{"head_dim": 32, "rope_base": 10000.0, "attn_scale": 0.177, "grad_clip": 1.0, "schedule": "wsd"}
Below are experts of layer 4 (counted from 0) of a mixture-of-experts language model. Rows are named router (the router's row for the expert), gate (a neuron's input weights, with its number), up (a neuron's input weights, with its number) and show model dimensions 0-95. Each number is 128 + 32 x the weight over its row's rms, rounded and kept within 0 to 255.
Before each expert's rows: a language model's description of what the expert responds to. This comes from a sample of Wikipedia text that the model never trained on.

# expert 0
Sentence-ending periods. Periods closing sentences, often fused with quotes or brackets (".", ").", %.), plus decimal points in numbers like 32.64.
router [129 183 145 110 146 121  88 160 102 181 117 104 142 127 171 119 166 130 145 124 129 109 163 144 124 102 192  98 121 106 134 101 105 152 148  95 128 112 188  84 114 116 100 167 154 114 180 130 189 137 159  55  96 185 129 149 122 161 124 130  59 159 165 140  88 132  89 192 161 183 137 129 119 137 147 174 173  95 106 127 129  99 125 140 161 121  90 141  57 143 174 160  83 145  85 181]
gate0 [201 159 172 155 153 148 184 143 139 160 105 189 131 137 130 157 106 130 148 135  77  84 112 170 110 144 152 143 117 119 127 113 141 109 113 123 101 132  81  88 115 136 134 112 162 128 130 169 187 141 148 156 125 195 121 149 170  82 140 169 114  63 113 113 135 165 102 165 183 158 114 113 141 156  81 132 147  53 192 203 159 122 118 103  95 121 101 136 123 161 172 199 120 150 165 136]
up0 [ 95 122 166 135  98 117 148 127  91 146 109  90 155  51 179 144 142 142 108  93 130 179  87 113 125 183 117 132 135 143 162 109  98 184 163 173 122  95 108  87 109 179 145 104 101 110 130 146 160 150 133 106  88 146 103 112 196  99 123 146  86 100 103 131 159 114  75 131 114 103 176  64 152  58 119 146 111 132  20 101 162 148 117 119 161 165  94 106 167 133 156  95 141 125 109 105]

# expert 14
Year middle digits. Third digit of four-digit years after "19" or "20", such as 1985, 1947, 2006, plus sentence openers Early, According, Born.
router [109 151 139 135 125 125 107 124 122 130 114 112 146 149  90 127  72 132 103 194 133  91  94 118 133  99 105 137 154 130  66  79 148 149 125 100  93 147 125  27 105 199 117 141 155 144 168 113 176 173 140 197  67 109 131 132 160  93  69 140 162 115  85 102 126 135 165  89 137 189 136  93 130  65 123 115 140 131 102 130  96 128 128 101 137 203  99 166 118 151 107 133 188 140 141 172]
gate23 [141 158 143 132  88 137 113 110 109 111 147 113  72 148  91  81 182  75 175 159 102 113 168 115  98 106 127 155 127 132 109 132  89 171 123 111 103 116 195 105  78 146  91 186 153 115  71 129 126 145 114 121 109 118 147  66 137 144 190 214 162 158 111 110 148  65  79 109 120 107  94  96 131 142  87 127 110 133  91 128  87  78 124  91 101 137 143 126 101  96 175 101 124 183 104 185]
up23 [148 125 131 119 113 120  86 147 127 125 154 120  94 116 139 117 134 159 149 109 145 139 116 120 116 126  69 149 127  68 193 153 114 185  95 109 143 137 103 145 114 154  79 102 186 113 134 155 115 178  94 154  99 128 151 134 104 140  51 161  78 108 127 133 115  56  89 126  65 127  98  87 121  53 147  84 109 149 128  85 134 155 132  95  49 147 181 138 114 219 135 109 148 130 170 154]

# expert 12
Al/An name pieces. Capitalized word-initial pieces like Al, An, A, Y, Mal, Cal, and inner al, mostly in Arabic, Malay and other foreign names (Atalanta, Kuala).
router [155 125 163  85 132 118 171 159 179  72 161 124 142 116 137 149 134  36 106 134 121 127 156  95 177 100 198  95 130 139  56 126 103 197 101 163 168 132 101 119 120 158 165 107 160 211 130 128  98 153 138 115 152 134 107 138 147 129 127 105 155  97 163 184 163 131 161 144 133  76 133 121 140 111  70 107 168 172 164 132 150 167 100 104 130 176 149 146 159 136 130 120 141 114 169  66]
gate2 [104  71 134 109  99 156 144  98 185 141 158  83  88 125  94 127  79  99 133 138 100 126 154 100 125  87 136 128 156 143 112 113  57 152 171 111 140 131  86  59 129 150 171  82 195 134 162  84 123 120 133  88 110 151 124 136 126 133 136 161 153 167 181 168 114 109 105 170 107 104  77 153 154 136 127 135 102 111 157  96 130 185  84 102 182 124 171 155 148  66 143 157  66 176 157 174]
up2 [226  94 163 136 138 123 132 142 122 140 114  59 156 169 140 111 104 169 138 130 149 138 146 195  73 133 122 131 105 123 123 130 125 136  94 122  92 169 131 120 127 105 141 134 135  16 143  94 101 140 118 108  81 111 116 165  91  51 133 141  75  95 116 103 217  80 152 120 161 133 176 153 119 152 131 118 102 179  91 120 153 142 123  91 136 138 152 153 131 126 131 116 151  82  91  86]

# expert 30
Infobox list dashes. Line-initial hyphens and colons in infobox or taxonomy lists such as "- Clade: Tracheophytes", "- Recorded:", "- In office", plus bullets and Class/classification.
router [125 174  34  89 141 125 126 155 160 112  96 183 131 129 105  85  80 103 148 128  77 140 126 107  80  84 158 114 101 124 152 142 118 135  86 132 131 128 111 160 191  98 144 150 131  30 164  67 107 114 129 125  82 130 148 144  83 100 179 101 162 101 151  91 137 159 123 138  77  78 103 106 103 102 122 142 163 150  76 126 137  92 152 166 129 115  80 161 146 133  72 105 153 148 101 100]
gate2 [111  99 102 102 103 159 105  76 127 178 124 129  79 134 114 106 160 130 174 132  84 142 120 174  67 129 151 123 136 131  97 160 119 140 155 177 162 113 124 129 142 178  92 165 158 135 156 108  77  96 165 184  98  73  63  61 111 120 102 123  81 125 111 131 164 107 215 144  85 159 141 133 164 160 177 122 132 137  78 123 125 104 149 193 127 123  71 140 105 168  96  77 140 132 145 129]
up2 [136 146 142 130 167  80 120 139 149 129 150 148 121  79 140  73 146 154 146 139  86 152 152 111 185 131 134 125 128 136 106 138 160 175 107 148 104 121  96  72  56 122 106 123 121 149 104 153 143 132 126 123 110 104  73 108 106  57 137  99 162 169 143 144 163 128  29  67 181 113 103 162  73 137 138 102  96  59  70 121 162  74 162  99 161 173 114 156 103 163 133  83 109 131 147 136]

# expert 55
Sentence-final periods. Periods ending sentences before a line break or new sentence, plus semicolons in table headers and lim in Muslim.
router [169 142 157 109 156  91 101 101 161 110  99 134 184 138  93 108 120 106  85 133  83 169 103  98  83 160 120  87  97 168 180 157  84 164  95  88 101 153  83 175 136 166 162 138 155 128 113 150  99 151 155 165 136 120  94 170 144 139 156 102 169  95 107  93 169 170 155 102  96 108 111  98  85 100  98  86 170 156 152 177 163  76 102 152 113 171 163 118 150 171  96  83 101  82 155  86]
gate0 [ 85 112  73 108  90 169 106 143  99  95 136 102  94 127 109 149 103 132 121 141 195 146 127 157 151 116 153 193 151  97  97 100 185 129 176 206 177 142 141 105 125 104 123  85 145 143 124 124 145  53 108 122 153 169 120  78 110 169 120 121 115  89 170 134 127  70 110 196 139  80 140 158 130 160  87 167 137 130 118 113 120 122 116  79 133  92 134 119  95 117  96 165 150 225 119 143]
up0 [ 89 133 195 167  91 147 181 101  97 120 116 136 106  97 106  85 147 128 135  80 179  81 123 146 185 147 117 167 101 103 102 173 120 130 165 151 110 125 148  89 137 152 149 133  98 142 124  80 115 112  76 125 145 114 134 129 103 132 200 181  77 146 127 169 141  96  93 102 156 124 103 126 117 153  98  94  59  88 149 104 184 133 175 165 116 210  97 146 203 137 133 155 124 169 139 127]

# expert 33
List dashes and field colons. Dashes opening lines of infobox-style lists and colons after field names, such as Phylum: Chordata, - Released, - Turnout.
router [101 148  81  98 148  97 119 109 164 103  95 173 106 123 114 113 117 119  95 119  88 152 116 115  56  50 160 136 105 110 139 175 126 113 100 112 133 134 111 176 163 104 120 157 149  58 176  57 115  87 132 149  69 151 147 153  94 144 180 122 137  89 150 105 142 157 117 158  87  78  95 111 115  85 139 127 145 153  52 148 166 123 162 174 124 111  84 143 158 157  55  90 128 140 113 106]
gate2 [102 164 104 168 124 115 144 151 132 137  37 145 113 138  88 145 158 137 118 112 106 165  95 126 134 100 125 158 178 139 162 150  73  74 122 142 162 116 159  85 123 117 129 132 107 208 126 127 151 153 100 121 112  93  39 109 134  89 152  35 143  78 105 159 134 121 193 150 137 157 157 116 143 119 133 127 141 135 137 112 116 124 115 121 123 119  64  82 204 174 108 152  67 152 114 148]
up2 [172 122  68 112  66  77 123 116 121 108 160 130 125 138 113 175 137 152 118  88  98 172 132 143 161 101 155 153 157 130  93 137 142 162  90 203  81 119 136 144 132 117  47  91  97 187 140 110  71 161 140 124 156 178  81 139 123 131  98 147 166 128  99 162 126 104 137 117 129 115 128 148  89 174  83 125 158  76 132 104  96 134 112 124  53  88 169 119  89 146 126 149 107 135  52  83]

# expert 26
Fields and inclusion words. Prepositions and nouns about activities, industries and fields, such as including, played, studied, color, industry, in after majoring.
router [160 128 152 110 156  90 105 102 169 112  94 135 173 138  96 109 121  94  86 134  83 173  97  84  82 164 113  86  97 167 178 160  86 167  91  88 105 151  84 178 143 164 170 139 162 131 120 154  97 152 157 166 142 122 100 166 151 147 152  96 174  95 107  84 166 168 145  99  92 109  98  93  85  98  97  85 161 157 151 176 169  90 101 147 115 164 156 115 148 170 101  90 106  91 152  84]
gate0 [ 91  91 131 159 111 201 122 115 112 138 165 109 109 126 143 116 111 166 127  87 211 102 167 177 125 106 112 175 141  47 112 155 150 104 166 132 192 111 152 148 123 129  65  82  93 190 105 113 139  89 114  97 162 153  86 137 138 124  33 107 165 140 132  78 137 106 123 154 125 123 184 153 135 148 168 162 116  60 132 100 115 152 148 139 134 100 104  96 130 108  94 104 151 140 134 140]
up0 [ 93 154  96 108 103 117 136 117 129 132 132 138 122 139  96 138 115 226 128 118 171 131 127 153 144 114 187 134 169 157 179 133  81 141 154  83  77  98 101 135 159 171 123 175 106  93 175 201 134 110  92 156 146 159 145  91 134 194 142 125 128  83 131 162 113  91 131 150 121 121  89 112 187 136 114 217  86 170 123 125 177 109 129 112  91 105 195  97 144 104 118  69 133 145 132 111]

# expert 57
Year and date digits. Inner digits of four-digit years in dates, especially the 9 of 19xx and the 0 of 20xx, e.g. 1895, 2007.
router [ 93  65 130  94 123 139 120 175  92 112 155  98 120 141 124 147 171 191 130 156 129 106 187 120 113  79 163 137 181  89  92 119 112  77 156 116 178 126 121 118 152 143  74 164 148 159  93 138 171 101 142 102  88 118 188 106 124 153 113 112 139 163 134 140 126 149  88  91 107 132 154 134 190 149 128 145  98 131  34 142  74 151 178 117 152  66 122 136  77 131 178 136 184 131 118 163]
gate25 [ 87  78 115 145 144 137 142 119 127 102 140  80 111 117 103 167 122 169 118 154  92 138 152  51  92 161 196 100 105 156 157 124 133 133 125 103  87 169 106 143 110 133 117  92 145 112 109 104 187 103 204 167 116 113 114 136 123  79 161 106 133  99 146 192  64 172 139 176 126 130 110 103 140 117  98 132 139 190  79 131 177 126 100 141 160 142 146 121 183  97 130 167  93 178 108  50]
up25 [149 122  76 141  91 123 133  81 127 151 118  71  61 142 153 146 181 154  49 118  78 111 153 125 119 149 105 104 105  93 103 180 102 136 146 191 143  69 160 106 162  93  82  98 140 122 171 146 165 182 127  38 168 118 153 105 130  85  95 104 128 130 168 102 184 122 124 131 117 100 133  92 127  98 161 161  93 152 122 110 142 120  82 107 163 123 133 165  87 112 109 161 115 185 132 127]

# expert 11
Spaces, dots, mid-word pieces. Spaces before numbers in dates and scores, decimal points in coordinates, and mid-word pieces like chie, oph, em, as in Achievements.
router [168 142 151 114 156  98  89 117 160 111  85 143 170 154 117 104 129  93  80 101  81 169 115  93  80 165 113  88  89 173 189 163  94 161  93  85  99 168  84 168 134 156 133 150 137 119 120 164 123 143 167 161 124 112  88 166 150 151 151 108 173 100 114  85 174 164 153 106 103 118 104  89  96  95 103  92 162 160 155 171 163  85 107 175 108 168 150 114 171 163  85  88 108  91 155  89]
gate0 [ 38 126  97 165  89 145 161 114 119 135  87 120 137 114  75 148 137 179 168 156 140  94 134 206 162  98 126 172 161 112 138  89 173  99 148 155  95  80 173 129 101 113 140 146 134  94 135 117 139  83 130  80 149 129 141 140 121 152 110 157  53 143 144 132 110 123 127 159 159 133  98 122 146 171 170 170 122 139 146  69 138 184 179 120 133  81  52 148 133 127  92 174 113 172 163 144]
up0 [133 162  66  88 147 111 134 131 100 155 105 150  76 183 182 116 100 137 118 114 114  45 178 116 104 144 123 104 127 167 116 159 145 137 123 138 148 143 186 149 154 124 169 104 164  96 109 116  94 123 158 106 210 100 137 145 121 122  97  95 154 203 162 116 100 130  95  69  96 141 124  86 154 127 127 167 145  89  70 110 217 114 121 167 127 144  99 164  88 111 137 130 110  83 159 140]

# expert 56
Name-initial capitals. Capital letters or first syllables starting proper names of places, teams and people, such as U in UFC, Sy in Syria, San Jose.
router [140 120 138 171 135 168 125 191 100 127 158 178 121 172 130 121  98  98  97 163 111 128 155 119 144 152 126 108  89 150  68 169 124 144 149 141 136  74 128  36  85 160 141 145 125  88 158 111 157 132 119 166 147  83 125 164 117 116  38 119 187 113 147 163 137 174 143  92 103 106 140  85 201  82 144 120 119  67 125 127 130 143 138 176 179  98  87  78 161 134 142  99 145 110 136  98]
gate3 [127 159 147 121 189  97 164  86 137 107  93 132 159  98  25  97 102 130 189 101  82 152 148 103 107 127 146 126 125 127  84 162 162 104 123 161 163 106 156 106  96 150 183 139 211 119  48  77 137 162 149 127 131 158 119 122  88 154 145 118 176 149 177 140 125 127 110  90 148 157  98 116  91 143 158 148 129 121 137 136  96 148 148 100 132  72 105 161  65 117 170  90 114 101 116 162]
up3 [148  98 163 129 110  78 157 100 123 144 109 134 101 133  80 130 180 112 201 123 131 119 113 137 156 136  80 162 120 158 126 142 108 154 157  40 174 148 125 114 213 120 130 133  97 129 105 124 100 127  50 100 124 147 135 111 128 108 160 106 142 147  98 107  76 108  76  73 148 116 116  91 133  59 111 102  87 174 131  86 148 133  99  59  81 138 179 115 125 190 144 101  96 146 116 132]

# expert 18
Mid-word consonant pieces. Word-internal pieces like r, l, al, ach, fr, br, usually continuing a stem before a suffix, as in hor-r-ors, pist-ach-ios, coronav-ir-us.
router [ 93  65 130 123 114 123  68 113 122 161 111 153  97  85  81  90  63  78  94 146 106 114 127 143 134  66 110 131 106 116 128 119 119 111 158 103 115 130 129 103 197 126 133 135 166 183 138 123 109 187 151 190 157 216 103 145 180 120 170 176 100  72 124 112 125  72 173 139 111 104 133 134  96  69 123 147 122 100 137 151 155 140  76 163 139 139 132 153 108 132 185 138 181 136 147 143]
gate1 [121  98  92 111 157 110 101  94 115 193 164 144  52  67 102 129 163 104 166  99 105  91 135 127  75 134  83 144 151  95 159  97 165 132 128 108 176  97 189 123 190 121 173  58 144 130 122 126 131 190 122 111 164 197 118 137 132 133 151 187 147  82 145  98 143 109 161  89 116 140 142 122 105  84 131 185 174 118 121 131 134 153 147 111 142  98 108 172 128 115 103 153 154 107  61 136]
up1 [ 55 142 108 127  92 182 111 133 127 153 161 126  83 171  95  93 188  75 139 107 100 130  95  81 103 129  90 154 128 143 124 104 127 117 133 113 153 122 193  97  98 123 114 120 209 110 140  95 147 130 125 151 157 184 129 170 132 103 152  56 153  79 126 170 134 127 115 194 140 125 193 114  92 102 136 149 130 111 114 128 211  89  98 108 178 141 174 158 125 149 135 132 117 176 158 137]